{
  "router_score": "sigmoid",
  "normalize_top_k": true,
  "router_logit_norm": 1.0,
  "vocab_size": 16384,
  "lr": 0.00556
}
Below are experts of layer 3 (counted from 0) of a mixture-of-experts language model. Rows are named router (the router's row for the expert), up (a neuron's input weights, with its number), down (a neuron's output weights, with its number) and show model dimensions 80-159. Each number is 500 + 40 x the weight over its row's rms, rounded and kept within 0 to 999. Numbers have three digits each.
After each expert's rows: "comes after" lists some tokens at least twice as common just before its tokens as in all text; "comes before" lists some tokens at least twice as common just after its tokens as in all text. This comes from a sample of Wikipedia text that the model never trained on. Tokens count by the router's weight.

# expert 20
router:451508524511509492522480522503496450494436497517516533477512447468500380470495517464415429533404478464538497551459501534486476500561522508541476533558446504451504509547473536448527553427465459512493563479492472574518528466533479428506530513
up1:525589469554456526563506451514460480523548573474440536499585444443544479453509541582442475527520507468567561499485521487554545431468494444533492488509515537489518539528513527470515488474537513483504461507446574544590539512564469441507529558
down1:460474493519555506453568471561447460510481511489507516478537486463475512548525556528454552477555448512426487463488472509502620468518616544498492495583520530434484506461551529512527473451547423530491458534483562573524524453545495517467496520
up2:496509510498491494598629543495473476501476518539502451495459506555512477392501457395474461452498535481502490523577544565501534512468573522520468528480405478626527458457450432524520531507536495535512520482554505601555488473494483541528519476
down2:516538510535479522524486599509525464459430551549493512507552506476480478519452445561519554461544540467475531528423493459459489495470505561533469480481497518483507527439503513501493576505402556512483480480444461452489536518466458503541480531
up3:452485498491496549510506450528412403560523522541545479496559499499519587516465450451578461520507530506492545479490542418544493519497528523412454406541477533519485541526493510548487476449479488501526538502483489453456458540544508529491509506
down3:548429551546491504518492505450466499521562539476533490516529526479553534477488583546490491435540440502473487451542600528548567517527529543467432490439460516485503500482468517498539439460526547550487500477495510414441504555512565545509567430
up4:453509539508534549415536508511567510533536499515513564445518535556504585425504532430466516601471470614590502429445504516494534441450502487468507482621486510373556454497590509473487453480475574532514514503520485456480492413483540473493524478
down4:453467444487457527531529500482455574467504471494505525478486539460488574497522479511478492556538486488484510534465416487409445473468601530463486474547498509501429460489504469516475466528496498504561528571517435530579561451573461450525472493
up5:502580488528480544451476500463459463563401462523525495520525497488433441502443614488472480528546533630550491506503410485408496523487505467485490499380492487505520523492488461473434501446565492513434521537470524506542436478485493521474485508
down5:501492504565440582490478479534454484566452461544507490481443437501511549494486479496480539562562517476484395525483496579529443547499488522477481496544542467512521450529475556503486391541523469490504524530520513425545455491464504501574498531
up6:529482516519488536461402469435501505507492517524541532515456511491513457540505559512481431533439486518513532544441474506486523530574515570433571451594474498457557433534458497560461542401439548534491479459522448461454550516524501507460500378
down6:508505521528581448446486489516557525541522427555518496468437424525572515498538370483538473468464569481569510566485475487564498455481551550539573505468512525585488474502550506531413502585547493565490524561501469512475523498566480527492508486
up7:514476533532450506506580473522507514548555515542457513504469496570424484481531527471548532437457511530487503505534497560562467473495397532485466531492465487470519463463504516537544514517509537497469515505479472525460486538494514478478469431
down7:487471512486525424594539517477492455575480435482465523490494456381451544459490481570512536522515516525543471494466560482458456538496520498462597455521388498497491481477485565480549473500546503510509465439531447475534468514551517471511468477
up8:526464499561485468566504493457522468512542481546464475562546511521476469516450475453409486494483485545571552513598500497467471433472470532465510514505439538443550469554491473510498495460527499492477558483450453534485469497515553483439540485
down8:551493507538504495536523521560491521501494546422504509499495495569561574538504485483498555478505491501504479510463504478510476479541545525517514500492504536473503520511505463475549495516487491526432486483522474516488480522484454543448534516
up9:527519482500470461448451472455500451469479457530564485494519561446494464522457478489516531427501474511585487446463482544520505465521508501486489489510524513379503533424459452468481494498464449513538532552591451540514470469512558476391505591
down9:513502537433461468473431503483528491428527535508494482506409493455547518538459538490512497432465437467568532510518504459504471517472485446421574476454543478484571507450576571448497473491500470585514454544512531445444477467503532535554514504
up10:502522488458473553562527483540453456486536497476543474506549471454516507527507526532488461429450532456533482458498486509527535513468470478505466530488529490524424496479519490524510492462447397486483495502438530493603513565501501481470565551
down10:490515511527463530521462503497541517471397536496502606517519418558584514501515508516525541491460460516474487507477496543436475498505456469547471566540523461469443523469477486465522549434535536528490521462486516531506547508415467520595465513
up11:497491501478450544503547415525486539449524426514519569498573495524500554533534513480499536475459543504511496539519492493472510524524526528524569478524479544509428563493512490481482538531583488507445484436529469574538502515482513513545562432
down11:513568552533517489481484480506407479621435504512481548542477497486467557525496514460470502522574459437471511567556427494518543535472430516538580487485473478545529556555473528532531446483520475437529502464483444444514503490470438463500468487
up12:458515524512485436598529438529515461522535503515518473477488468480555506496522563456442496467506529512542574607514513418423510467551469442479494507515486471397438492582489404514459479410489493528482568477491523479562505509547480489515548540
down12:499476496519529480460556521559484463517490556452535486527519490493498430439472516451526491549520480405428500517530543514523476462437505436485484547471462495481476433485502481408487540453546529502442510437446526510548418559456574571485539548
up13:479492522415544580456544478541535493568518491487491545450482518451528497445551500497528532577504462483488461474549538586498525482560472466539464534467509567477510492612464451523603457485532460513528455452551483529499534482480522492583488470
down13:581483486484543459538531516454518467460472581499462570411572481508409424464445517494558535561492488556534582469476555459481463494525547551451504491477519476539485568475478499506449527433461482520434442428479543441490562443527497454472555509
up14:495543471485468558504570530540536495446430541486472500556485428522561540564418402485479463484464458522536539428525503463512467463479497481455448520534472514510555454504569399458540425462552545512500559509528484542555458475550456536502498467
down14:448519509421463490508555434545584482575464539583545547453524616471521463437532467618520443496511426503462514536481479534532502530499477476435434492448488486516477484468521505461509531563472539468477587530489526546450443537484469476475587512
up15:556494560580552499488515420495568431518463491523511503457505531461500535557541480450510552460475432518499568548549503545517514480480516478523584470538599533502513525470446597524543538428471514510478402520575544511547473604474476513507446496
down15:463550550495557544478507430555492459482519470519469458489472500486460504540494574571519467518540476490574506462534559468548506559500473567498461550441517491577415478513519530471470592446517594416541518462510492465506547478535473485549512573
comes after: " |", " ", ")", "2", "1", "%"
comes before: "\n", " |", " ", " 0", " MPC", " 1"

# expert 28
router:446486556371512538453457557453517491484527512568505436490512488538522455464435513503550542566505572589431517525532506456430550506453486516408427484441518495569492599521511493502503548541542516557544518483585435493486547482515545533492415522
up0:521542516514476535442467480549457467489460465500501475521510552417501434437521509487526485523529535449583515514507460499476483490483495466451410424499487554493592527495559486469518510511511445499430512454532459496490479482442561525548509449
down0:500469447520557496408475497542557457552524453493461504551440488481506543525546564418495453445534464445463495495492524584451503514460468441501500525488494496491501554475513438517481522450581525468489491518436520541474521541483489508528531429
up1:442434484509429503469498579448488501532494567509534453517553488536450540465413414490527503468546459519512481535528523535465527537526532466484565453522498509503520495412529523471617459457491467510620464516629509503583526526547508510511476548
down1:492450568487427454556544538504465469517454572491431509401539441510416485476577492559499460460508510446489495529545453516461422525520471541530484522474521544478481478532564484473537510500431434463560424449462455519523441482556479391538428586
up2:510517494436537500506526475450506522491498511505485448476452465503583495571480425481487527551592448505482483532540400510453506492502563532469494553537442567433569460505473435525499498512583496486479452484502501428448479503551485499485447513
down2:501474509539506515423551556407536489551447531619464436457479510525545435524435457486468486541504544521532487518508440556569518503500474466466555577532447490506451526558477543557528504470454523471502430476510536493517508488520446447485533530
up3:537561582427498514455569524455461535527524507522528483492435477556459480446489536495464479473524488482485469517527484430518525574498509557479544452484504493531511577523493468423549541485519473529529533520527496462513511486469535510508400479
down3:473524425448475520482485523487462478543478500523514481502503495459532526442472540565537484441431534398471539543452492563520508453491481571517573428424527509493486515486516483475565537460543408434506515517562487500457499497528517485525530514
up4:487463548541467461469497504532455471533451514475483491494484500517493526548420497562542463452516409585523535491509451494443554472477572494512532504408504468422477530477490459527507522453521506467463523511448462519528468494507523473582558525
down4:488484547517597489550537571480521522508491434542447481530465496533459561515555439514411478513500534497489431469475514493531548509505420545586614484429475450551450545500494510536480399483460525567459484549568512490529518511521500532567512511
up5:456462495457459500447454498515566446464538514462466477498460547502580478443489498530510536424531552478486450432540491524480530500452471523461444480572500454541509443442514562483438535473531435498513577496602546488475556529486418528531440507
down5:502558548523480512501583483555522463479518577546486595450481490491527504511506597539524522435531458416543553467535546489509493474513548491505506501518583487539553471505520439544517540460484480414512544471512475518488491583470522489453469512
up6:469509531479448522422489543550515528460559420583490512493515496585453480538429510448535518505465556584509491454513491482451475476531546551406516459478543523475486519476539486564466481468492519523508563447586527457501463487499536505468435529
down6:424504471541502471517552470514433566471480459474549599479505501548512464533506467504525536501533505505460505504506478481500419467533477511439518509495475534559499433563606575505519548487499468481491464514517441503498470460573439527549462487
up7:566359548477457529511473496569492473473514506502492438432486468521476500456460480460528573521542512533484457548559548469492425489427465580554474471498557459466528508479543492494490555395452473558525484499511521565464450477473526560500506551
down7:570478512481495548466561508484563551530518484496565534536454448441432505422527461488440447461521460541501499575417469435531555554467515473522512567522542481426435547440502477464483456491453488452562446573502589523440563445524567518496535499
up8:525492533472549457482513445489515481455416517543503505493539452537457469434491520452593520548486559538503466483474574551495441490498488518549403479478475517516488538464548478484541490466475494515527434486450467550556388470473518564482411519
down8:556493472486489425449588493508484474515434374514540510511538485532500543488477520502543513486491506539596464497493479448504569533465493506543452515484480536533570486460434412610553507539544525515554484487447574591510506566494510550410530490
up9:542518498447515541530524448478525516446539456501508450526527529500541546480483437491429538496551515545475524480487499470410412444524580482369566469508532545493491519400531428537457510526493537465495485515444465575506456484527517513534507468
down9:458534513524460504565585480488464490475511494506524449528490524544477510490464495491498444509502484469509555452515443480459516419448428501473495424461495523528511581456542510594537457532518495428476557422521535534483508490503513540565525522
up10:522569442446506532520484492510553558562534454520524472507520497526513469472453499488472497501423510597494548470476534454484481425469531480426436460517515490501477504460526498544429576459501522529517579487529538525534467514513523509438557485
down10:499523508470511510511503488463529571568415476548474536465516547516479491433501496500466497527441465530511572519503593540593474552588490531472511579520531456531486573481483463448526510492513503524521554485579536476564474525463533480531526510
up11:529478483485517542472450477476514514470506396562489431479549481468537548477499502440545473461555493581449507463478489495465450479524452435443406574595481470462440471506569480490486494494523478553554496527529486453490484529513521496470553513
down11:473469538559416437463476514518480559505520548534510571468497458519440526492439457483506533487539545603452541447543526529465560468570500480486471474464465566489529466473486607537467487442605537528495457495490514537533535545494429496522446471
up12:445507445535525479418570544543519604521449446566552492472503447480564497468438413479523497501510508551530470489525543511518497499443469557514523445530557539485472420480491422475458458429483512506427523478505472454514505540488505450527499460
down12:542548503472501515556519511471439496562413468459463557484492506480478536525588482483514485521463457573512541439468517500545554455552495451507565493519526522483501513522499506544506530452476507518519483499550451525482459555484515453523461482
up13:507481566511446537461495558531414453464507603547480457497601440515489498514478567487480578520530453434481516444519467511516539509491466469481505478454520501443461534499586522484476442522547455535488491428573499444513527479476496532404469542
down13:489424528490504429575497477428426433485535506515497544522501435454510541507490488451535547552426496430485531500463498502476430457500459455500600478425501576543562392439555481546456555440488515442496490496494555509495499505448517550470512502
up14:498457475526508504529452438472508472517460497537558575508492544461545524556458518475499475514422514510463464450453462457456499447529521493518466499479459439541514499488466502534554564502475488526530565497586513537496513504490424472510456467
down14:450475456432531545492580496569529444428547476520472526505476455454478530481501534428523500510456595491476555510564455435473543549461516503471532521455493485462494533517444481505492521484516441479458499507487506514488458533456526533459467639
comes after: " was", ".", " is", " were", " be", " are"
comes before: " |", " by", " to", " as", " in", "%"

# expert 10
router:462471524585454493502453556554577619551512490559515482477442431424472538490509505524491524488482554484511553570512579521504532484543503567506492480497499470573465442490556462571481507536450536486490542524474477529462508455496551498533455429
up0:527462508461482471458501525548524549530450453507437424438515523572434508485478425473443481543538579462540465490557539560539469476459496519485507545503406448502487519493559501480470487481540456468446555504521469503548599476533522513484522501
down0:395447431467439490465494460511414434552496533513447512501510494472561506492476465455494466477450521484534499501464520379560457479475506494505468461494494503462527547459428522469501427468501465482552477552576416500492526521558495449465593559
up1:548519473522460459561507429564540560489448523503491481502523530498488507521498528416495470551499559512554543372522519556526464441528543480469503465458468501552452493519493482472513440488504552490522509460478523481552487479445564410398515542
down1:519471540530465533523524598472483570528584567544467578509493468469489543500510429529484494518511484577400500453435505534398565545435519489492503520495560532536474465529534466478503428477486479450512475430548543527542516453544496536539505505
up2:489546479536540562530574529517474458572494557446465395416551502484378518543495521545432463524425532470529428470479523486479520482483474496532469578541511464478528522506467484463477433475467520488534463445395499553540460492512512451509509536
down2:529562488446482504499462527493473466484491508523507484550526485494485480486515504466549469478590478471509522513434443456519521501463498451394545576575532498502531498545523458467577431519448411465501522429504485515460501530470486479436553477
up3:521510533563497483517510528493472517508458503497445492458572483491485504413518467478516540471520509511496537528473512492501563508533433514530505408553508418419513522494464514534508516538485510507485541477503529560498466447464494487548442494
down3:507499468495549523496556462485472500560450551516518487531495463572492468504492515456502509477516521412500535575548506486464508439530538466516506521540453577529588561488401484453495459391578518500491393543438520507536491472537500526460434442
up4:530526423486480496434525483433534454479535568563468487500509494499426461549442482516555428492478495529550514407515424437507509536479468510493439490474498436462523492480469553465452496442542547516506579472499558428516499477521554517487409480
down4:551524521460514537574524480431508466511466423467423508523447490465518514506549564546481494499502521529547539534528514461445562465438500493488501481532517544435486443529509479493501540509602549543522493495439487507540470438533538510528464399
up5:527528510574522551406476491605473490430459553508484538505431488474523527514492575479501491492451533483428536482505503458469505524528513535509524473551448483508542464514554463478513475447522524480522474489501567479509515464477521487521474443
down5:454493434491489432507463523493532534427521475424487491492536554516487497530481527511543571430468501511524538536514503552514515470521463507521485444552456464520477532604514493574438563561545498532597561509503449540532488504448474513500491495
up6:502529501518495491446495395400580529530426455536493519471571489512548586517569497480509567543469498495557540513520508544523542513460451486501557479492543464571510583435545533488432427478588496496407553463463412493539498544509455513508481525
down6:490524485477496482464480602480473548517559502534484402477499480390493489549450540509471444454533519458510398526540517547454492539480524503497564445507505535470529502500535444503515575527550479522421551522482521456551519540465446512535457468
up7:491538471537491523445479495564439496497486572522517543413511485588516570502490472488566487478473523491472548518438477496497482520471465501489500488492402505473502525494481515497577581512518456478566512517476522528445461476388547507547481550
down7:492486490486511514522454473463472566427499463517516463446465599454516478493621489535491520535476519484542493514557444559477524481478498440624505488552446513521513433513467541533559512514496520557472523475490514450465550531535524552423544471
up8:498532485546511488498521553485486485570508512506541480489514520442471494522501529430549506463534530513552461440517461525497470482593536467509492517423536513506545471558520499521417554459516474490459510476421458495559466569503471508502486528
down8:478466506513497478391476538525504483513548454536465462491493524511558534510449499446581467463445467504508526576445569463464468488494497501432437447543486498475529493609508522526468500554476453525548419457515478563452449488412592466523502446
up9:540497532559480443457502543498539516511456507468490477441551507551442511450483539486484537500491526495509526406450492523490445430480417489527511485462464525490495465538505510549521484441522465543488448466487523503511509444451533467537564508
down9:533491447533520462523480488491466511558558483513516535514441488508541529520513529499490526476511459492508409489552494493475568518455404497532531444563509549482535430532486604506509502458522419469489559646538532495553457441510478514567413468
up10:595394528548500526482523409476477440517551487514504471452540510464433592520469510426465447538573517517560508544520483408540470502548433504533509523449430490524519527526447482515530517506538539535486429536514492557538579566531561527505499506
down10:505491478563474526448491470489496494511494500571471552492569565449460503465498487574504465555556503567544520546502595475536499560459495484482503474519490565493502520523461519569490502593526504570487451512500534487441522467524457496476563541
up11:381476481531461508499441516508524534421458503575435502464463512550490500563434508465478453516495540479544505506527519492437523582504561386564499492541486450476537483556482570529525489496517514544530454504519495576466491479496519523532500496
down11:471498449474523477481524450549447571541490512576613471529504502477472425524526544475525415491522586559579531517509482517481450423523535490455525459586575603507561536469463500421465479494454519569522496424492493590486455531464461484531613473
up12:479484516476496554536453456528427476556492555442482472475529463522494522478494497494459505437516517474537532513442563450497489525529532487467464576547497470473463471436460497568447490473491495479533541510497503490525581518505494537535517500
down12:492584514502527500457485542489532485475470471559494530468480486454518506461466578440540532505459458469484579502507504429474507517553457552495473456532431424471484489541501502457497553543475541556536587481505498536494536572490548491570503549
up13:524489518444547433502449559504535476505530444518561415480506488459448563510463427549457431521499461538528470458398472514500578450555388507512441515455505489501550484520535554440463466562504581572471514502484407446467480481428470464509459452
down13:532534418483511479423455426551530433504487512482516561447524473448426536517564484497545490527472525505445564493539587497527417504518531547493506452512516446527484432550516559503505617487533425452461379507449490459478535525467546547478535549
up14:529471490541469443506504521507465516455464456533532512511419542488475512513503467508539560504526487472602480437494513451495534546454471471517533485496535477544532436530484548488463480519546544500498552417446509495583513532536506495487515451
down14:469513483543466446525473440538518483491553526527547504459580492520505454516493559480510465499428524470527503520472542484464530495532494523476418445532540488386472545502519527479522471511462524537536436549477475446400469462539452486468484518
comes after: "–", ",", "|", " in", " (", " United"
comes before: " |", ",", ")", ".", "–", ";"

# expert 26
router:484493501627500565539522448502473490393499553504490483507555452512484504494496498490521504496461562508551477476499486482474438528490512483530453518457504476483414562522529558488494488470489490535479479522511443483528546533441575573485526476
up0:517492543513491580496528447477521508479490524488576546553440470536536542523489512488447549581523453519503479555477470532508545529443425498527495463516468496554508527505484499555462504454586505530447523469565476470500530583459549533439514433
down0:491518509584498439472571493399526561508476486471461520483477571520489505507474463477478509468422489451516434532477440504489494538498463484459487547511483490479426445575431523469534468485511431512464491485547500492463478562561496660560474431
up1:491582543506480481507509481487527533424562457485550467496514502502518485513483456574485462500516504571502525531379510489531477501502473439461451490498522467503481456468493442486499531452459533531558376476521538491530442562503482492498534495
down1:497565508455444539518471444570499442529529444463497588499510479569473506506448470597532546525507460511515507508523497539534486510487454517520531512555482462515584483564528505560524479415503528447558414522431576535521458461451510445532523511
up2:556547527530487498542464457475518462525453514469560485530469492474531511456495446515458465484475549506544458469484567505465583448485403461473430515473440520538424539486506580543436420490544443473477454447520469435552517483488535469408473489
down2:526469481541397509562531479565537488503487424416542519495553486541572511534513547621541505509575484533478483547530489518460502476506470468467534506490443490483482507418508518453454559532552505514483457392519513504520437469493434453424458529
up3:532453531565527540483533550457487527561450478505527502459545485550520526548430512574469482487449492487489427478458538506490481536496503516405550544463497483481544489515433411561525473487445509474510498497417426480525497541448513505559448528
down3:556441571424561476466483498451541515527505527439580528509470552475523544479505455484494529516510508500479520438492406546484525532476506480544470484458447551532398457436474555510492493480511472462493523482462551388485528494440446472499463470
up4:481513502510520456449567454500513424471463572477480453484502459511486438527587504452498527529503540528451530483526432439498479517534532596514528492482497482497455486471465546450541478485499521443514508543489520519565465543472490513502485526
down4:486527527521543500495437613524490477500432558559532488435594548520514500501512486477568508463543529508524505494433527514494448536407409515520521522461500521534570503416464498516523553546440536494544463464546425474508458541443535521457498509
up5:456511456526499481471499538543478502453463548479516553426494554446480563567481423496515526554444500443516478533458509541540476484523472406478518514477473490502474499494517575460526453492483452605528584459541506408547525516547578536522523429
down5:513418494582480493463534432444551461492428523465548483489454519513533457488457519508454496483468450443491495519482453545492494465553450463502404470588538534546470489484480502523419499565451476484519478512399475509488593443495517504508502443
up6:548560503523438442439462519491481524526415529475539473500533481408481449516445557425423509492472562426449498415479493468507460448519494511462529498476420513495554514487499468524601571464508467458462463511524485432521458468527501506507453471
down6:486460499522528458518497504583534459616461601490523472510442457457510465511422478462534499522482537506489461503461450479502477468478461506486492474488494468497517552554444480534438464468431413499525537569522514500544564483560469494512466509
up7:500570516496462534467485502477426537532445450484507508568494496556490504578527449554499499523493459395526485482533564518480472514525547559491526530506489511429468560444472512551455450515567521540522519486543510546506534530458530494443408471
down7:505481512492521536457514412513457422516555511466452552500517537460514439502515537525490451537579479522506488551577457491448545479521554551529589498551507498522511567428485517522512529557489434496514557502507546483462510513505529491504525476
up8:484520516518421476521535506472551486481525550486510506483510511475456489473542504525550495522505561519527576527476536488508492512523414488504482466486453520525491544467476440400565446394501407498578527460491462572503562531481523542503588590
down8:467486430458557539465449541553464492526489492488534424485514529424476446481533500486497509491527416486528525502501508424517553539565568550486505464479459458521462546520491487535519550446456494597454454598494476520519438423519526553490514501
up9:556510477549467529469533493485425529518446519529440465494572471408454534540503369405502514468496525515577488464442493535485475487518556526475521464481500534526472490569520506529561480450532502502559445462466453480549487507491538468492498510
down9:521505475437465468563446531456543441529552469572479554436507476558469523510462487466502507548472512537535548526576550571560495468509550600480501488499497562489586707482480506515476437476564443564468515486539497478504528482575498464514463438
up10:515514476525483576548510476424468489484511495586455489490483529486416489442494532417557471461496484494470476488537526529412487486548483484501551455594480464521506506477452561447498492483464440533447524492473501471524586578528514556465526473
down10:516567437575454530485454524466537501576512467526525490520478477482498556412504384430442517526519439523424542570498497593458426508422546457533521484439547495523455524506471512507506527528550441491471460506529573485498389464447590504530558511
up11:533569453501467500506478417537495504507459483542571537505496537487471443478481475494471517492489510485529508513471479490545467527526492544515532459519472445501532553531504538568491504466451500475497567509530509569512478457491562478486459501
down11:501518498516471498577483480444516579556482487549577506542468545497506428501534499486501443407535501463551536509503480457531504478457508487441507465480509490454500483493531447613472537514469564490543520472509544380474492519460493491419485548
up12:539495484512501480454492471570494531544537493454539517542470541491512512467502519483523504455480590510499512523495464495475557475494526485399460499591541486452500508458504466562481526463550499470576513496500482485457490525492454500497587541
down12:517513563491500523479533558553530544467559452519521451520457472500476438410517493482433458508492519554492523562541471500468523427548469441487557436500473484490533616494453445557561558504538460511524530479516441514488466464527530552571488514
up13:516568496492508479479496513495553560493452509473563571531499492542514571467509510421482602462457455439500469457509519520503524583499545555500495486551529406414532503531537501513488555485431459479493521501516495511559516482474523500510593493
down13:494437515546524493486496521482506485540503552580484503567530499490484563503511495446517491535545474523489460514498532457483447479507466530567491556517531495469534508549617533574491517463523505499484511470491503477504562452555443526464515476
up14:544554464479552508525509471506584450515565590471501524484480446523446568542475515448513572474447483549447492486447523507476501491469526549553506544484525491473473490568543520484469516496459602457441469484563510489478489500521591496524518457
down14:495448475518456498498546547488520498491527481496480559495429463465550514522487469515479486622502444514547436513505554479444534483591460452554566437503495453491492508517528503584530475505535527537563534594510486567499466484523459551547466526
comes after: " |", "–", "N", " Y", " K", "′"
comes before: " |", ".", "–", ")", "°", ";"

# expert 30
router:459429489492511494525435551577565577505460531563556436661411490432515569561486560529490534487446582490521497622508517483456485485447470540527492452447521544469446482507489523559489498550527472501516531521510522428510527528423555460447409466
up1:488541439484516486549519532568492521472603536498479522460496508515476443505531480445490522472504532491480546476462542550445466524499495544459524493557451470541489475510486509565479544493505526522459498491483477467529517554525528515520495554
down1:512415529451456552504507481456517503556489529555513511464463493471487493470459491536556503530475454508526457522477528501522487416486456446446539465519572506592529492437495520476474433464546460485513528617537497480479478503484457511452540480
up2:468552515524482529505524482522473515502482473491504490546488535564507502511457462464440531526514509509527494533516525489491516561483449505487509480487444517430535436486473550536512547518525482524435509437459549405541577578527589511448519509
down2:562589492500465525466555573530513470575500529557487540491502510455475496474572469517460470485444480538479467529506535566487503464552535485519495496555521535473464507439488461559479540522450493533547518513527504496491460452474448384489491481
up3:472533480455522522515537599458522475472501451474585533566482420580473529482543484496531513546505526418537567474542481465534477476500562526572494430495451510438519513461586541454527535532510469461440533547488438523488442509477430549453488501
down3:493479550521517503475530497462523571550539561514488452526493459466535516535480536502462454513459493506548533493466494436551543527473448570582547445513481465517496581473565523512546504546542459470511507499507487497487545481555558493462496488
up4:457553442479508456453499535508484436497519510517499476495515548567516520484467513547534498440550464543458516515480603583480449477581477584539447498456460513536542610498513472460567596487526495511479508510483481558479452502468506403524490540
down4:496480532465522470442509534495495514490458503526434474486495499497482471536526533495535539452430559581539508421505440492498566472439475492532485539443474538493545589435446528493540480486561535543477569539520511519465584552512458526521450448
up5:507558439520552528510512520512564523598464475480497411459490504494512481484517461505486438429463535517530444479462454484472549471534553532529463496518475461496501481479570458494472494418513533448521503436516537562541510535543485402520493477
down5:524446443477530518458442517556459568492511500473513520539488459474558462444508483561505525462516513547573476499537491463450445499524514388470491496528442512524566502528474489458521466510523515459423485567479533502517498571477453531443487538
up6:446512480453511528455556455514478528521475513532452472453432537538481453471482483498525440474536495535553536459475471504493479483484489543473504507552484537413526500475550500481596428497552462434505502434506529527585542463504490481483491476
down6:495557502500514461450558553523496475475480521511369536461432505491508456516468446558518466515508448452527512447491435562542474455519520495480535573518476533475457531431528475552518477525526532525469516500499553504451519554454548474567486471
up7:532623482572460543449487568601468520518469504452463527500483567550497500462473501422547536532490514483513483621518554489498494511458489558472550513503506496462512448512540510449450559446531470517480477497478538521489556486513533445489554465
down7:440471542566552432599467452522489429469511513583533507500512525558452550476527516511454476459547569567549522600470523491456501490492419517529475436499482496570480454430505482456569530534494505473477525450549454515463459445468519491500530546
up8:462577465503480559556517551512486501500463491492474487478511475552494514467460523485544511499510455538459439462546542520484392522479471504572408449485486435478444474490536513552501491508485428514506486550508547542453568563477470481523480527
down8:521517553598595413510550490513470518433447454544520524477447511529499492520489452559467472515427561529511523525558440534520536530536544460452531516505454510508500434520474484473498530565453504489470516422513512470494518468459510478456544520
up9:545542447421473494530515439534472562531476611508523457505448533461475477454439468481527517428497457461535524434524428541472513480407506504548555480484498501544541468473535455538525578556452487517515443513496450493548460464508523527547461556
down9:463527463440446487506468511405482550524495516419539464411514539467489481548484525540630541491504473531441463548469503497503527483522482400507512587480526469544514531434533486495498485516493472434557463468475471500482442432493453513474492533
up10:525507445457513495537533470500463527528571505453509537490501460460450496493478485541523567533439492532499548485525557514496388447424491506464511545509485562570512565570445483523494560470505475536578516437517534434459465556434525532525484519
down10:522536440537514450555564445507398507569459571512511500534473535529455466473495525506483499526489564458412527440463503446565455487487521513520487514517473523440506456480568633527477570490517458436551504524463525536484500531447565438489514551
up11:457469514393474471464502477506566483525513420478524511514563461553482494481546489535497474502479429482529549494411517550463527483469434467520436421480521510417525534487528513549435551477513529603556496510486467415521488535476444499535534471
down11:459539447473538577512406427563473554475519461463528493502504470541535490474580480478508537479488434474484547415455571511506498501397541518475556487470474491514487459516493583535488463543474460468494481523472490552433507527508442532518462511
up12:433477542507495458550515494474479459538490534463568535485459454547503525411500471491454539497450500468533493503505532522499538496506403443463530505504526420416488520541538550516520519541520489527581537468493498484498487582493511523451452614
down12:534479533473476488503514444489479435516506498407561488530498449500477490514523576509488480480488481545453530508448534504520522435512520476450536492552537498458480458480491542461533565521536503397495458443509532483470497525460528439508522529
up13:533501504515538505506495483506539552558536494597439490490523470514459499516433564506447514574493536424521542540510438545564436460521517475531464472507519498456416523535540566505457477430468524502479501496484526484586494572476492527479467490
down13:460542502475489509505463502520471453513509446497529467517517539500521448443460537530532575551514531486437580532502469556410507479546463532532521487521466492449513536467515501560507473510475475572528499483476461499484476526558473631466504503
up14:435597476508438490518504502533464570483564505543452467486536512399517478522501464507477499495444498480555400428539461504510505522513529450453473546492494547448526458501498437513552513524454475507531515471441462473513519532472534558497503501
down14:519447424577544565461532553460483472462520440557517531452457551485494504460568511503453473494534485507575567430468479485500451493522513472532564458488429527501518556544494559507551474575498487519604489443545487512486541530538530455476500512
up15:480457463478480466480517432460503530405521412501461444493502405515423537498475532451536499510445478468590464484507569457521425507539541533487547505580471515513552504494506508499528476537500451548553484558576501520535447481540491542610465555
down15:476499467499515547535476510469543561554587496473529505405493505520454526457451498532566472473501528511503528503517453508605488517399527480489522510523477561484486596508535512436476528463542501462501538592481482561479467448414475516493556553
comes after: " |", "\n", ".", ")", " =", "=="
comes before: "-", "|", "\n", "==", "===", "The"